{
  "n_layer": 13,
  "d_model": 320,
  "n_experts": 96,
  "experts_per_token": 8,
  "d_expert": 32,
  "d_shared_expert": 0,
  "activation": "swiglu",
  "moe_layers": [0, 1, 2, 3, 4, 5, 6, 7, 8, 9, 10, 11, 12],
  "router_score": "sigmoid",
  "normalize_top_k": true,
  "routed_scale": 1.0,
  "balance_loss": 0.000481,
  "balance_bias": true,
  "init_std_router": 0.0231,
  "lr_router": 0.000393,
  "n_head": 5,
  "n_kv_head": 5,
  "head_dim": 64,
  "vocab_size": 32000,
  "norm": "rmsnorm",
  "norm_place": "pre",
  "norm_eps": 1e-06,
  "positions": "rope",
  "rope_base": 10000.0,
  "rope_fraction": 1.0,
  "qk_norm": false,
  "attn_scale": 0.125,
  "tie_embeddings": false,
  "parallel_block": false,
  "init": "uniform",
  "init_std_qkv": 0.0406,
  "init_std_o": 0.00797,
  "init_std_up": 0.0406,
  "init_std_down": 0.00494,
  "optimizer": "soap_variant",
  "lr": 0.00284,
  "beta1": 0.95,
  "beta2": 0.99,
  "weight_decay": 0.082,
  "lr_head": 0.00598,
  "grad_clip": 2.0,
  "warmup_steps": 200,
  "schedule": "wsd",
  "decay_fraction": 0.753,
  "decay_shape": "pow",
  "final_lr_fraction": 0.0,
  "batch_tokens": 32768,
  "seq_len": 256,
  "doc_mask": false,
  "train_tokens": 268500000,
  "steps": 8194,
  "dataset": "wikipedia_en"
}
Below are experts of layer 5 (counted from 0) of a mixture-of-experts language model. Rows are named router (the router's row for the expert), gate (a neuron's input weights, with its number), up (a neuron's input weights, with its number) and show model dimensions 192-255. Each number is 500 + 25 x the weight over its row's rms, rounded and kept within 0 to 999. Numbers have three digits each.
After each expert's rows: "gets" lists some tokens that make up at least twice as much of what it gets as of all text. This comes from a sample of Wikipedia text that the model never trained on. Tokens count by the router's weight.

# expert 11
router:492513530514497545454532516522492505473494455485485502519525478446474512508507529497494486527491521498488466497488522514472516476540561517540522507520455508524466487485529539488499529485508505
gate0:493519495496505499523480504516533556502472475494511492501544482491492521466519524508478514521536554517453509499499494477475484489471536473483508541496519500491486470520523494523542493488508526
up0:513499489474496501519484464546515525509473475527530483533481530478529510503492524493531527527500490537476477494562513485455472521504503533507541462469463501544476475499489447470468502519506535
gate1:482521510532497478503502497488492486508465462508507476487544499463451466507488510513483522526455478493550468539541501523488515501513522469517492468489513514509497503494477480531519464475485479
up1:512537513541438517491491456527536498489471491493484497475497487540498540462529531503520486510462484496525462499472478528468524504438474443455500516496492529489482440502499512528487474469493486
gets: " to", " and", ")", " with", ";", " also"

# expert 53
router:508513546444545506452514547508490494514463510495506479517476497469461527489514553496511504517474491488478508498515460491493462501518521527499496504512498529518542505498462498457465512476550517
gate0:538567489473500512488419483464483474545520502517489500524505501459526507499477478487495503488466484441531506500465527467512513508540488527486526515488500487506511520442476499476511463484547507
up0:534521509542486594526539467456526493526489495502533496490537499482509487501464489514527458481463475500480523533505462519451500484537547488484491446503419554449524471554491511533463509462463489
gate1:498481535476488530503520529489476486524472511493453480515493556510469506527509517480506493501484527558532483488523479490500491470477517480523467507468497463534465492523521464521486522521581516
up1:523487458509505547511521510522537480507520505486502549479521512487525541512504521506482540539455455493496474515492486504525479517456514517515487501511476499486493509517476473477523499475496495
gets: " in", " of", " on", " at", " from", " for"

# expert 92
router:557551485493493503461505527479514477491458471521474495493495481455481473517461524476465509497456543544484472484480501464465514529501541518518524455509475522481484487485519454456508519471500526
gate0:504507546509487459508497465452489505465472539474480540472511530502505488498487548491489510516525459533492468491496500445550490455497496548532484472522543462476515465471502506474497513475517512
up0:466500507524476551523482530479464564464529490489466509479485542472417500532536479498508534544469473498488535492437484457490507507534459485461498490481476517520491503481522473508502513482471536
gate1:507483503489464547488469510503488501555472515498503515477435482446499484520507532494477536516486533535486468489527500502501485453486523494508519450492543509496490475528515530510518529527495496
up1:514485509489503466493473508497470519515499485488482517531480510491508524546480499501510529470484517493415514539518506496470482529494511480527500509477534505483497482563507483488524472494517515
gets: " a", " of", " was", " is", " an", ":"

# expert 90
router:484494525494497506478482501513526477509481490440490534490487494488469512508486544504506461509528483507493541494478461501446483519499565497535542498483447541465515507485522509486471498471496520
gate0:472448461440510547517486522465479509533476485463501494512456496511477505493533476479485508517531517496543490503524536528490517536517518493520509516502490465476517508481486521448505475486516506
up0:471505486485507516516485492463529528508501499466471505488506499475489477540505520498459479457496517483512510507496534512514482518492488495479507488493531515491518456484509462515488512521513472
gate1:487473518523536513494516475495508457474522490502506497480457453517528531499519553481472524512514472556474487517481505495491480505560505504534530469470518477467486498507477506472478488439512485
up1:527536487469478511505478502555512490519551471511459501512483464528503538507490551509513585477494543485491494498513511447544511516535507463493475506486508450485512461479507452492485515485508513
gets: " and", ",", " to", " or", " by", " &"

# expert 38
router:526496488504503552465481486487490523526495498461487536512485472483481525538487504473464476493486494493487496454543515544479531473469530519503508489468464513487508463528498456478447503475532556
gate0:482482499526465507512487470549507533511521540548486553525462519446468515515478507530475485481496512498532500479503494524521505485533549494487470503494499516473524491515535517485474463513521507
up0:502486485494500495482535483502522453445512526462512504487499470500544499521486531481475500521504493500528509541472503504505477542523493490492467523537498488547535509509505530503457489525510481
gate1:532455491506531501496523510448473562557510479524502500503536516469525497522465541514509503481528474521498476524444485488510525476504511485498461452529511481523487483486497524481516482491494508
up1:530519459521513529448517479476492496540495496551502511470465482459494512512477504490483521470536499575495531543544462505471526521504527489512532426492459460489484522475490495492496502511474517
gets: " ", "s", "th", " No", " In", "e"

# expert 72
router:494503522456482513458511487465543501518495497510484488500494484501471493506494556540521463541500515458471499441500527510476492507460473473496519535517476510503471520468479475506482485488497495
gate0:499467528530484549493508511506468449487514500486543497484511505534474500479498489489469470496484463513478499502500470538535455481519458531504494554459478526506496513440502506547494501490500482
up0:526534543475483498524510498536526512492527479509491471495484508460519518524505436489539527464478485577483479484487486468499473473475489531490514481477514535508485523534478495484508494480496505
gate1:507511524493501438447521483453551521475528538513461439569500457506504526469519513526503529508539516518507534469486511502545491478465510496517471508531537491544493505522490485498495515483473474
up1:471485486493499494494481520521502475510475505445490523483493544462490465506427516475506475500504503520498500503498522481474496521516530465484502442516453508504504518544502524460505540502443509
gets: "-", "|", " |", ":", "==", "="

# expert 95
router:531531509461516498491537477534510519466500521470503535489514493523470523477500541516462509513504511513472537495516482476486479514496524515505529505550473487528486518503517519474488495452503527
gate0:500502501508480518462482506511524494481494503510514495512500530502499495509467528497463533517510499494538464474461474504503490501474519541456505532581540523523517497507510510517463474486487485
up0:463497483486545508507535490487491539493513486480489484503531470426522463488485503496517477472528467502507481466504510521470507528531479484497522481475506517559554502512481503476499488512515455
gate1:532455526475518549527521492511519505527508486490528511497505513497505479534535500504505467539463481477521519473528515464460512502480482479515522528496504491516489492514542495489533480496483526
up1:475507536540450519483468535434500475514517492539452535506476513506476474509493518512544509482455516516542484554484518483455502490485498471474509463500523506490491461525487493473520522487526476
gets: " 2", " 1", " 3", " 4", ")", " 0"

# expert 82
router:489502501478527483466521511498510508511486477480481504502519490515478524464506542480475529527480487528472530502491501543479509486530571523519504503508498517509443500488523485479498544506490523
gate0:466507526502543505493482503531503520522477498531470491520533514475520484509461484493494480515499490513514552488484496506494468492535504478506542511532516494492507519476519485462502506496488506
up0:507472507488513489482513527471499506482534509479508462522521479472496459526517532499487507483485513473494483510528486506461509499538467469488492509502516499485502470495477487494544487514503522
gate1:524490510523502510522521487512542481498462479526461492476512565523445471481504516505472463506540496503528524510499546504505494508497505506530532468477535483515499491482526490525521501462476520
up1:472518457490487474501539518499497491521505577529491494502498518502568553514492517525475464502476501540549484494476436475539500486492507479513511484515516502492540507499538498534480496433471531
gets: ",", ")", ";", "\"", "),", " ("

# expert 80
router:508487486472533469512512494495486541485476536415502552498492467485490482534487537508470490520490498502473524527493481480490495547523476487486498533478487517527517509472520497467519475491510567
gate0:435488471435506511522464530472459468517490552485521517468486458530467478492510502464496478535495491552482508507499530508493506537518483523494537504451494459574507511483514517493507505519468519
up0:412495464498508504533508533478432564465508498455523510491530494522535474539499482528494497544458511484493547478477518524524515547525479510525498505443508518519496490529494528489527493480504540
gate1:515503513462541477498540506502494516502481519532488489492495478511520466526499526481468538441487533520470564529541460469490538522512499482489489472459506484515507484483516493452484458520497518
up1:490513469506508498527464514513502531482469504483480502499469498502487462522483492491515524546491458486517505537482524495531528491485478475473505509479539479487509483469533521544472511518493534
gets: " with", " by", " 1", " 2", " 4", " 3"

# expert 20
router:520501521521478483498506547531514490476494507482471504486464490477498524531507500508496489509455515512480497488513501490442491520460471508533529497539480537527513483516506520507482506488479494
gate0:489524488485462502504510492488457516502495477528497488456500450504523515485523536529487486519503456467495486498477470543545478495517510506517450452521525553495490459483473498496523514533473489
up0:554529479499503451517482453497489529515504490495520496483494498498486510521498498500523527478525530512506555493503508557491466504473537521480544459549514544480504473493520493515492519499460463
gate1:486491496537529543496500526539511491505507473508456544481489567496510485518482496482520508497482489474500509494483444472505524507525483544515507491492529513523482497518490522531479487509484508
up1:506513510476520516522502544545507489456523523510484500515445498511479505501532484506491488466507503485560519519504479493517468527504486464494571529503481473529483561529544552507518468522499468
gets: "s", "ation", "ing", "\"", " Award", " League"

# expert 21
router:506542475476522472465534488464505534508499443470475491500491485487462504490494525505492534505491511540481523469511485520467533504491537520481517452508508498510471479518539471470511522483502503
gate0:529500502571499521467543450496482514535570506498511529552491529482462487544478464474524493467526513521531487530521478472486531496525508502500529519502472516487498508518519506446472523514524494
up0:520498494503506541509519471465511542472531510484450468539479539464516492523513530484526490488474506530516486474485468491487499481454504471512465533532493491500497491499548490473485509540524535
gate1:489471504500481523492488453466502510497467500499501492511519483510505497502510468527517499563476454482466493525502483504473489492544475529477514491472463535500496478506490513545508463531509534
up1:503534538516525506504525520507519512531525504461537511470500465527545475480548502471511499522522467489451506466541494475516490492508486499465501480498470503504527521527519528497495456544516498
gets: ",", ".", ";", "),", " and", " which"

# expert 33
router:483492485474478538483522498493500473470492466451507501477516489483444493520507537484494483509497524509494504497491480514463444475499553498546525483500462528489497489466533512484489514477475473
gate0:525508464473512522492519514456473497533510466452458464509489456500490502472486508497491514539510532466505492551527500454487514487517493505528490512497485482526475536501531489467488506550502498
up0:490492509474540502506466498521519512482509486507495494517496524519551469500507450480509471535524501487497530482464540514510518486536528492519515506505524489500435494530494454518524505517471539
gate1:456483506489537507544539490450487523513524468474469475479484511523494494516483499474525486511465509494491474495482544511536524545474518494490485526491544515486472494484491492476505488531490496
up1:499472489539462479490487490479489459501507491470504506518499458430496527531468499514494529487472509488491469493487415504489544486505505496525464517468503508517493471474526474463484508545509461
gets: " and", " to", ",", " from", " or", " but"

# expert 34
router:550488512447500470486526511505471525491490494512455520514515497445476522513423516491477484541452521484498448466488544489464514542464497518505499505478489505477526465490506440495480507485539523
gate0:528494513439473511531469542453508516500483482493509496497498506518495475486547517525491507532538491533487484490479493513476521485456511530466471492489510500530515482474529481507510491512502481
up0:470512455500512509526506518489494508454494513543474482477490502487499455500517538508477478491451500486479461523509506503497463501491502506490488566528504507483495510522525523459462479514471529
gate1:493545523456496496490515512542512538505502544552501490462458528501488494465517547478510500480497413483527455484476490493491552534513506504514509511541513535536503488496517461522496515493500492
up1:538480501461521455521485469518528545461486470522511503496466515504460525496490487500533533502512482533536547506499494478508506499510477465545520529490507492524454510506502469486492508531506527
gets: " of", "s", " The", " United", "y", " New"

# expert 0
router:503538518475535502459496541506461491511470481483491502529503501480482514512525518518496481501485506486479510476498470532491477460490526512526517511492505512493496549496475474493509508502521510
gate0:500498453489498504487490504497566518543507469515528535507484550477463466556471520465506453497482452514507463512482511500480510505478487517486476527479489475494496517491490523529477462467515491
up0:465481468485498475484504509528490475545519458506490469499523503490456529535519486480509532478479515481478514462477503487500458503500498498542499452507501493527489558480504527536536503517508528
gate1:462525509555497512509534513473510509504475502530522563539523508499523502526494512468498488464516519499477490503518469529473480470525508505527506535468482540509491488474505444483529485538512497
up1:480498471494514486552505516459526508486520476497482493551520507458529547501495479461503493512534497501529537494499482503471495541523535463507525523463510443471493483485531550477457505502499496
gets: " in", " on", " at", " of", " In", " the"

# expert 13
router:554524507500522471483510512500493531501463469492491537506515465519489512506460527481520502520507538519462510470504448454474501546550559491475500505540474517508512498500500527462483489498517487
gate0:490455475463513510496481494518428514465502495436507490496556481542484501522544468519498486480513493496489494535444457501487457513512503517515517500510501481521529513489449524486482480526496505
up0:524494514464493471487508451518525462468463448497503517476491523493538518495508491536492503485500536472531553497516505455467447458449472520512493549483507509501505533435554494486495569489526543
gate1:496531511545481440500500499535473498496522497515482499488451483516511463516490487500511514514502501506459519519538517504524490526495525491453506515553499519522484494506506523476486482536488496
up1:457477577498508531507489475515487509517490494499478495482487511487504511467470539495511490529525498530511507458482490493472507513513514476464458519574497443476502490468545480472515530524513485
gets: ",", " –", ":", "S", " and", " —"

# expert 48
router:512493485508531510506524488519499491507467515441485542469529463491506512529481533497449520504461520477456528511534498517489498517527506493543523523523466520503492497530463541494495485464514477
gate0:530536497516488483485492513492450473473502477537532505442528524513474504529509511450494496511492504534495532513527487486481486452493549541525509472529494498511483449537474484504490475491463536
up0:518563514531517508519503465507490538499509454494493531480480482510482506478484478485507496506514459487531546510505489514537497443508505466509488454508527520447494508520495544488539509489515493
gate1:454522483529512488490488514506496571483489505510481477517507492492545464511477502465482513445479534531508492490544507511514457493489509489503563451481511531482426508454536511507539492525493505
up1:550497516503481520518529487534492542485523490538521528485522493507524524495509496435495493529517463475523510471492527521520452523499506501509453465504498479453488443511514550486478480496480449
gets: " at", " for", " to", " with", " from", " of"

# expert 55
router:546508483503578537472504481485541554471483495453470533529454506519503525516464512479457467519497478535488479474484496459475491488481526496533503497473460541511469490481515509469427524508504528
gate0:463527496518481507476504495553526454498477500497550490519509516505486502552547491496517498474478491484522492517537502526498541486520495484476503456479526510536495510530504506546472505539463507
up0:460521488458507516519465459498488488471511546503483511512523499452502519467493487469469508508491516515529510478495525470534465513528488545507490561508524482476507490511535524514498493459536491
gate1:504477524487496519491506469488527524523499485530489503520506470469490536540483505491479503448488487507513495507538503458460504501467464509494494516481466521492460494523506501503520464522573522
up1:510552498545499525548533501513498516489473488520529494491448506490489476457499482519483461517479524480473510538556508527485498444490505497508516488485490519514507494499463481535546538480499537
gets: " ", " P", " other", " S", " C", "S"

# expert 3
router:495491462522492467496503498527527544485478487496507491482467481505489530530497561466488530534499518520484510497494500534497498487538491526519502504515501527490486463476499499478461573489491523
gate0:465542447538458462530517520536493496503463500495527462481475463486459463501554528479496507506498473507462519517483526461513461514516473497508520546486552499527497531511506490473485519531512512
up0:482521509508460569475545491509453503471481471533481564487490493478528501502527500501466505492517514496452533477521500494485481476529461489481522517500495502473490496485511476502505540508506504
gate1:523516492506490509467517471493513517506491527491487508451529514463455481527531498495490517501524491518491526485494541496473468505451483505532464484503518482488525426489479499494494516463549473
up1:489488461490494521509516530519515520508470484512489514560524482447505481529509464509489505511530493507513473463482488474502452523522495489491514534494501523474519507454489455555485486502487463
gets: " |", ".", ";", "-", "==", " =="

# expert 12
router:513529506504487508494520533527530518503481519502509491541536485507463467469473543487500478523487496536469527508520428493470505488556511535548517480487449509504509471488474493425514504499510520
gate0:490530506545524524493480498472523506504524537501458477524475545503487492502512520485525502477502525506478521510499475467481490454545487554524526470553518499454448496470467513505497514472482505
up0:507447488484502515513481495529482525501477482454475502508482515525508504500483477489479502549456504484492518483483490529510502476510494524502499554518521475516504523480504515463504503476506488
gate1:506491538526491529507470524477498500469485532482529513477500488501500521538519537475450472486498502502428472440477464495484500507514514478496454479507468524493516499483479524511501492522510502
up1:487542516499504492499479505475494511489512532490482502499541454507497494499464463508478478444509482484475534481499507485506465482516532462471486508516465515477493504471502508512471511473496492
gets: " ", " 0", " 1", " 2", " 3", " 4"

# expert 22
router:503511482522516510481500508508543534479484483494482533524477483535482502524466533469489529503467532465482477519528504498510498512526474496516466508517493517495494458460475474495494463504479524
gate0:463480465454497515514498540521509468511464479509503500505504513497506464495486506503513507503483544515481531491550465495497488503481468506503529498513531519516475507491445474440476482496475524
up0:500529500491526541471520521488530500527469454538507468483542514490513495534509477514535497493544523520498493473475487484523494528541503511497513504476564519496481469479500481508479446553508523
gate1:510521483490545509504496507496483503505462501482492502483501491529455513495494509537482515497546534441527524540529515470474462529476534536555468550547449524482504493473494485494526514450478523
up1:500477507537481503476461516534480529478468513518523499522486482563451459517500529474483512482511513492505481467525470486529511503517492475527518493496490494544509483459501505490517503515454489
gets: " |", ":", "|", ";", " –", " -"

# expert 18
router:518497529501488483474487538474496469520500502478499513532485470513467522532491521473521462511508496543487524505528516495459507468443508528523526545510509535486507513493460512495498500511503504
gate0:488510477518515516519482495541537498530502536479508486520519481502509497514514506470511482466515486481546518479552523520554496441472490518484501494492541499535491508497494516517504506492493492
up0:458506472483509507512509518455500466496493494470483519480502482529525498516540550498478493531514482549521519483540471497510499462516542550466483495527492494515476514532503504506522548477467523
gate1:499500518508516441484539499487531517483502478477498513523497482455481504538501523466510500509480482523517527496507445528477509488456451489533508497485510507489512515529488478476465494501496516
up1:478497490478467471504504505557497524490483511503498488481492452490507536523532455546518469480495477468481534502496521512518514460498514469498509528454529496461515483454487546487508548554493467
gets: "s", " season", " years", " team", " film", " time"

# expert 67
router:494500486483517490455533531486510493478468471489467517525519509490471513471448510485480438519467504514502496494509447519477522511512490501534500528519492525498508499512503466474435492488502520
gate0:565478466499477509495585502493475532489515477487529527526513471520511520472460471483492529523473450505491497522462501501513520494498518474543484474485510518453521485496483476544492523505502553
up0:498467474536530511551464531457540571519523509476484473536485513567495522486485502486461476525496510505506511522457494508467506479488449484502512524484528497505479506526488537557491466502485529
gate1:501538529517489470508524506490446473500493442448478466476485489501558508492473500441530535517492542532484497537527503494489535527474495504483538521516469506460515520457460510485506503470502520
up1:505484482458536469473484498497507479494511533480548489460532485503544557488504520552530513489552514487501455468495527542487500500514536521479508434494513523465497491508568450506501501487491497
gets: " the", " was", " is", " of", " in", " his"

# expert 78
router:558470530497518543458495504496501528528476496458465486493498471519472515536479528496504457508462505547477503433502518518483488507489519520528516483486461529495479477493503503491430487467497495
gate0:542506483508515531498472487500522497519497497488489481492502519488482512490501493439541509489483530484461485499529519517541470503502509497550538495534447558547496496488503494527512475461518521
up0:532510489514524485509487508463523425477514504535515431518477517511457496500505449470516509517531507494484525441496515470537481466505490536514506501495492504484468480509444521453501498541469494
gate1:526474444510482504496507524558509483545513532490494499466464479511523491471500542495502515520515525501480531514516546485526463490476508472504507486488477538492477524469484483486491470524500475
up1:508507517513478538515507510535518502503506466523455534458461475504518474526469476465472483511520473525488471494513512512496466514500510485470477526487495520501490485471491527509476473493494532
gets: "-", " de", "/", " Al", "e", " al"

# expert 40
router:505535475487536496501529508497505483488480502510475534501481484499484480509430546527505482512462551472474500492491510491503488490479478501519516502482429549481443503491496498497476490464476516
gate0:471515503549479497498535528490525468487521444503543532501527523528525510497474460527541491531503522526471514532505497476468490460500523480490535478486499520457512560514506497521494475476501538
up0:456508492497500524536465494497513506497481505480537483499506480508489462531506503535483516512493500475486460508481490463513520542496481514496510451527488464529496509451486521480486523527498517
gate1:498471486470470501482509514524483497533483507487431540521490479501526473466490537484479470548478491505535527453507520492546466480485482507466515519521550500513480517531509493528528432456475495
up1:515504544513487512508510535539489550449512477487520513518517533446502499541462563523471488511517495521536488457517525496509505508526450493497498453511517493493508501474495508480503515487496507
gets: " |", "|", ":", "-", " of", "="

# expert 24
router:507530496516520539476502490523494528491491452520500501529472497498502506557455508474444478496487546471450478467479499516505492524503510473516544514470465487462488475487457465480512495469502526
gate0:512479584455513488467453510558516489508487493526480471512510475511501504472484456465552535545508491506498476514505461480486553503454497502504519517512505502496530481487516461469493511484492492
up0:500546472470498492502490508486534510487558508461502488490509480496540518523526473490537539502454523523480499519496515491528471529454506514485502487533493521475514483528482512485484497524507499
gate1:500514537498541485479484514507514525492535470495496520541482504486484533489452508495532496481433523519511461487464533515476525474481455511503516466462519483487529496457489476497485517530486522
up1:461511479501474524510487506509501479511489495480509499441456493461495488491526508476505517488469483492468511511525492482523517517479517479466528512491438550519514489514478523502488469507525520
gets: "-", ":", ".", "/", "–", " \""

# expert 64
router:501507515523523506484490519493505507521497464489487546530524468497492483511475552484513489517499470531466472477476502479465536504493474512545537496504461572505516457530478468475475505488527510
gate0:511504511490466506505505513508527541500486528512449472536504468450492455523498501498513503519486469522551471477455534501492487508513463516541479488459561508498498483474478536500484465490471520
up0:481491476453463499522511521476442541501457498500459512488526527502487535471547518536506479473454522510510511476492483490492514511538513491456502511518476531502512522494482494496507543479520474
gate1:507522481529502455509535492525505493441528484492455498490486484510496467510459479534486476514522490480463485488529505505480499472501479478450510480538478533490520510507472509528518504508520510
up1:481495509500517488535494520453494485506518463490533489497506492536526484487501494501529515576575456528483560506530494480485483504467495531474541486540468546491493514547498486482500498510490502
gets: " for", " |", "-", " ", " of", " —"

# expert 44
router:501523477536507466508530496456504532483475525497479524518509452502493499542473514503432484520452504487481515467440512546484531462536505508486556513477502527508454478500526489512459501449496516
gate0:474473498426501507504487451540535512474464491514507543514470458518505474528496485495465481498497521520500513525452509503531533481526493550500497506470477537523469498510530518512468490511528502
up0:508510503510496484493521458496467475516520509492487526516475492485462524527535540548480535496481524494485497481540486503480473492522521533528499487474532460501519491545466529492473538507469531
gate1:519482475502509463481457509457526513478490537505474524521503527509537492536497509544488490508532547467492507520548513495530495491524466581513527524507491527510491489536473470495536469493472462
up1:540477474520489546480479504522495547497538534475515523508501518489514508449472505503510492467458519562481489449540545469487519491524483498501530465518525523517521503485497480512517469471471526
gets: " by", ".", " of", " for", " with", " to"

# expert 68
router:464520486475543459500517528482522470477487499485480479509566484519478486552502523472501481514467498513476482490453500504471548511529471495512505512496513491547531442501458501482517535463519509
gate0:497487498505455488479490465484508519510516508514496466478505486521483508533517487505518525475479448502494502491480508510487513503502498469495491519476530494507476463499494437547492501489490509
up0:533468533521477488511476501455497510477520507508498499476537481475488486509468442514484514491521450520513488490463492471492485471484538510528485466471512479476533546510487522529514482509524538
gate1:471510498493491469510512474472443534528507518501501510483541477505499505541528516500493492501459441514514505450477497515471543493473468506484485514492496505561477468504526500533525491416526490
up1:514498480476463456504477517523501496514492532488512471480515471504494450524485524480467525499504490508447472512538505543516502497497521498531518490520492536489499481475486474550482498453528500
gets: " of", " in", " for", " to", " on", "ing"

# expert 5
router:550531457481503487487495506543479449506483478495465547507522490495497512487503501468512480515503503495476491506534510502453533524494530501514517464481488475508538481469516454493516490461504520
gate0:483520491521514472522540477551476488504473485487493489474485503473514565521494477557484525507501530500462466502536484500524459500495524464506498496474531497499511523524532507453520509467523499
up0:504489500488464547470470472519487500508521473487463497450520450552480515509494515514469482510518494483502514496510526536522495501499477480498496533506492441471480528499522465511448485500526452
gate1:529549517540478464478492512487454480496493499513491521458487534502492549497473529515499489519530471531500467480553494548498522504487508497502486480476503521513474480548522453476490504498492536
up1:499523520517531478532547486475473475522556503470524506504492505463489555482464506496488507473543473511530488482497530521505502426477521485506512500513519442469457479535505538506504518497497463
gets: "\n", " The", " Total", "==", "The", " Country"

# expert 19
router:527509516462541485468491492447474507509505456524481557522478468487459463484503500467485520509499492560463524484498490495477506500508555505501500442496456482500464475456549500456518523496526496
gate0:490495522487512490497473499495504488524498481502515521505494514464475479500509476488506481517510524509513497499473493475526473504486503537526489509509483468493486504495470500479514512464532505
up0:509530509523492529470457555518460496533472514541516520463490523499508515497519497483442507510494507495523542505513476508496468581515481470485484480497515563497544497490521500549475471500439528
gate1:497505528494465523512477452497474505504515502537483479485501486497487493448506487514496495548495482512506510472505504492493531545495513471472524502528488487493518487472444504476530483549492504
up1:509535480500503490493475500501509500530482461507461455472464504526456496504508460472439463507505481511492560482508557452535487468433485529530485495465479495458439470526471511488526518496517495
gets: ",", "),", ";", " (", "\",", " is"

# expert 81
router:504479461504534478469512500496524503544476469437508524538479490513502528523519564448447514492523525514472491477489505528488538522538495496531501530453519537505510494465495508455492508511462512
gate0:465487523543522472476496514451510514513505501513501530547510516507523516522486493483473511465500473527499462497455500472469524516526502509516510463513530446507531491507530535465516528484495487
up0:526493517489479523532497505434474530505503501510471516510504534521469455509511490542548464507517484533498484494534481471526509510473460491532473471516462478489471524522498487504482473495473551
gate1:500517469489529538487517511529479473503489479485500507492504510476487500441524463473531494505487532511501523472507526466541543505462503517505503517494522506470497478490494523514497551495544498
up1:558517535531509529498573506532537509497510514481479556503485525450508501493491474501490477528495483529491496511499490510510493469549519481475498488470514523512553483498527546475465505485503500
gets: " |", ";", ")", "---|---|---|---|", " —", " 0"

# expert 49
router:495527508453490509465509498483561487505490450429488520492499518506483526522487509503470496490516490513486497492500491484466522547479500498543533501537460542465529475489479522476483508521509495
gate0:482509506473534507526531473481514508499520487483509451449494494478497477534455517494489479485525454481520500489502517462494518520491496470553462533490513505474499530515507522470496495505564499
up0:481536456517484496452461534493508500499531521572542543511475490483522506494475539505516543483479473503529549498487490478456497493497518512493479503495499491516525501497480494558496496504485522
gate1:509496492492470476481501516491520467488546450500495492498476493485494503472496478457509530513497467458504488472497493490474490486484526503498505507507520516503496516511475502472517494537513482
up1:531462517531510482474509525466499536546511494547514536549503475493472529515542481482463473457479537522493504498480540506469511496506509476527475507505491495501516513519518504522482462467503497
gets: " and", " as", "-", " or", " was", "/"

# expert 32
router:543537479503494537493557503550531539473508499471480509540510495522464499469492575529503473503503509523464537486510502506510496534550505498523504528498476508522501494496502502451492474484517529
gate0:457545481517474527551522479462461478506451496518515509519560508538480472514487466416526481535523554485507479490510513505471484501490508530472460468511492495479500512494520504463487491518511491
up0:488477490464538547491469471495475604519511466483464431437523471505501472518494524464485508489490489522471460496496473529479518512514504470495527480489492501487496448494498514496465545505502498
gate1:553551446525481451494537509508520506493540479492448521526520524505477491508517520521497500482487486510520503530484483522529511492489488494536520528493538526497518488531500465508485518493501489
up1:512485479475493509507503422465456497540513506499489477509523553491481501516516505531461525476521505441482469502566504507467458467507484524483517495504502502515456500472510541507500463484508514
gets: " 1", " 2", " 0", " 4", " 3", " 5"

# expert 51
router:546488503535522473471523512526475484489497523486496514479537492522494493482521526540533497511498475523433478481525515498457492491522540544537508531525483513538507525503464506510509483480455483
gate0:506465516500462458534505501475483500515541499433503503464547453500528462524535514512496467530489526474503536517521503515498489443506540540519488517513526469511541532483509543509504509490468527
up0:465455522511526500484534492553448484511498495485478475518492501474538514535489508489486505463498534509428521521538494529528511495515492468513510527520525500475516484528504481527540525507454492
gate1:594519514483475505469477469536486488462483520513487521456500499504527500505521449531511506479510527524492487490524524519485495486522511535552549494513442531489483496484502490505497486505490513
up1:501480501521512518488558447483530466486459510503533512489522514500529488502535493509480560474489527505478537488505512464525525512528564528535521461455439504509529524473502540497492468494475538
gets: ")", "\"", " 0", "==", "}", "),"

# expert 45
router:506499506501514471475521495455507517528461433465504492574490508514493485524496522485488516512514513516467477481479521494486535514522493494520516492479491539479475521473475533458495489505491526
gate0:501491540465496497504495494488490492466502519478468491526557482496504492505489501479453547498483502516484517518529470489513477458514488513486485506484511499494513504486470483441433497489501512
up0:541534485503522529491454546484485481489527502455459522507532506524506488520500518479501530483485553511533487501534546473500496453448535517506476457461514471510521522500517495490517486504501521
gate1:515480484488514460521542511476467480454482468496482468541486506477497536481525508517512493517523472490495481504531502434513486501492475450533492498485533479524528496521537478494501478545481523
up1:443508469494496508513498538530518494508483528491496453510514518487495457495478484526506524485497511537517475508523482511515500516501466489504498521470488487526513487515524497525531465491516529
gets: " |", ";", "|", " /", " -", " –"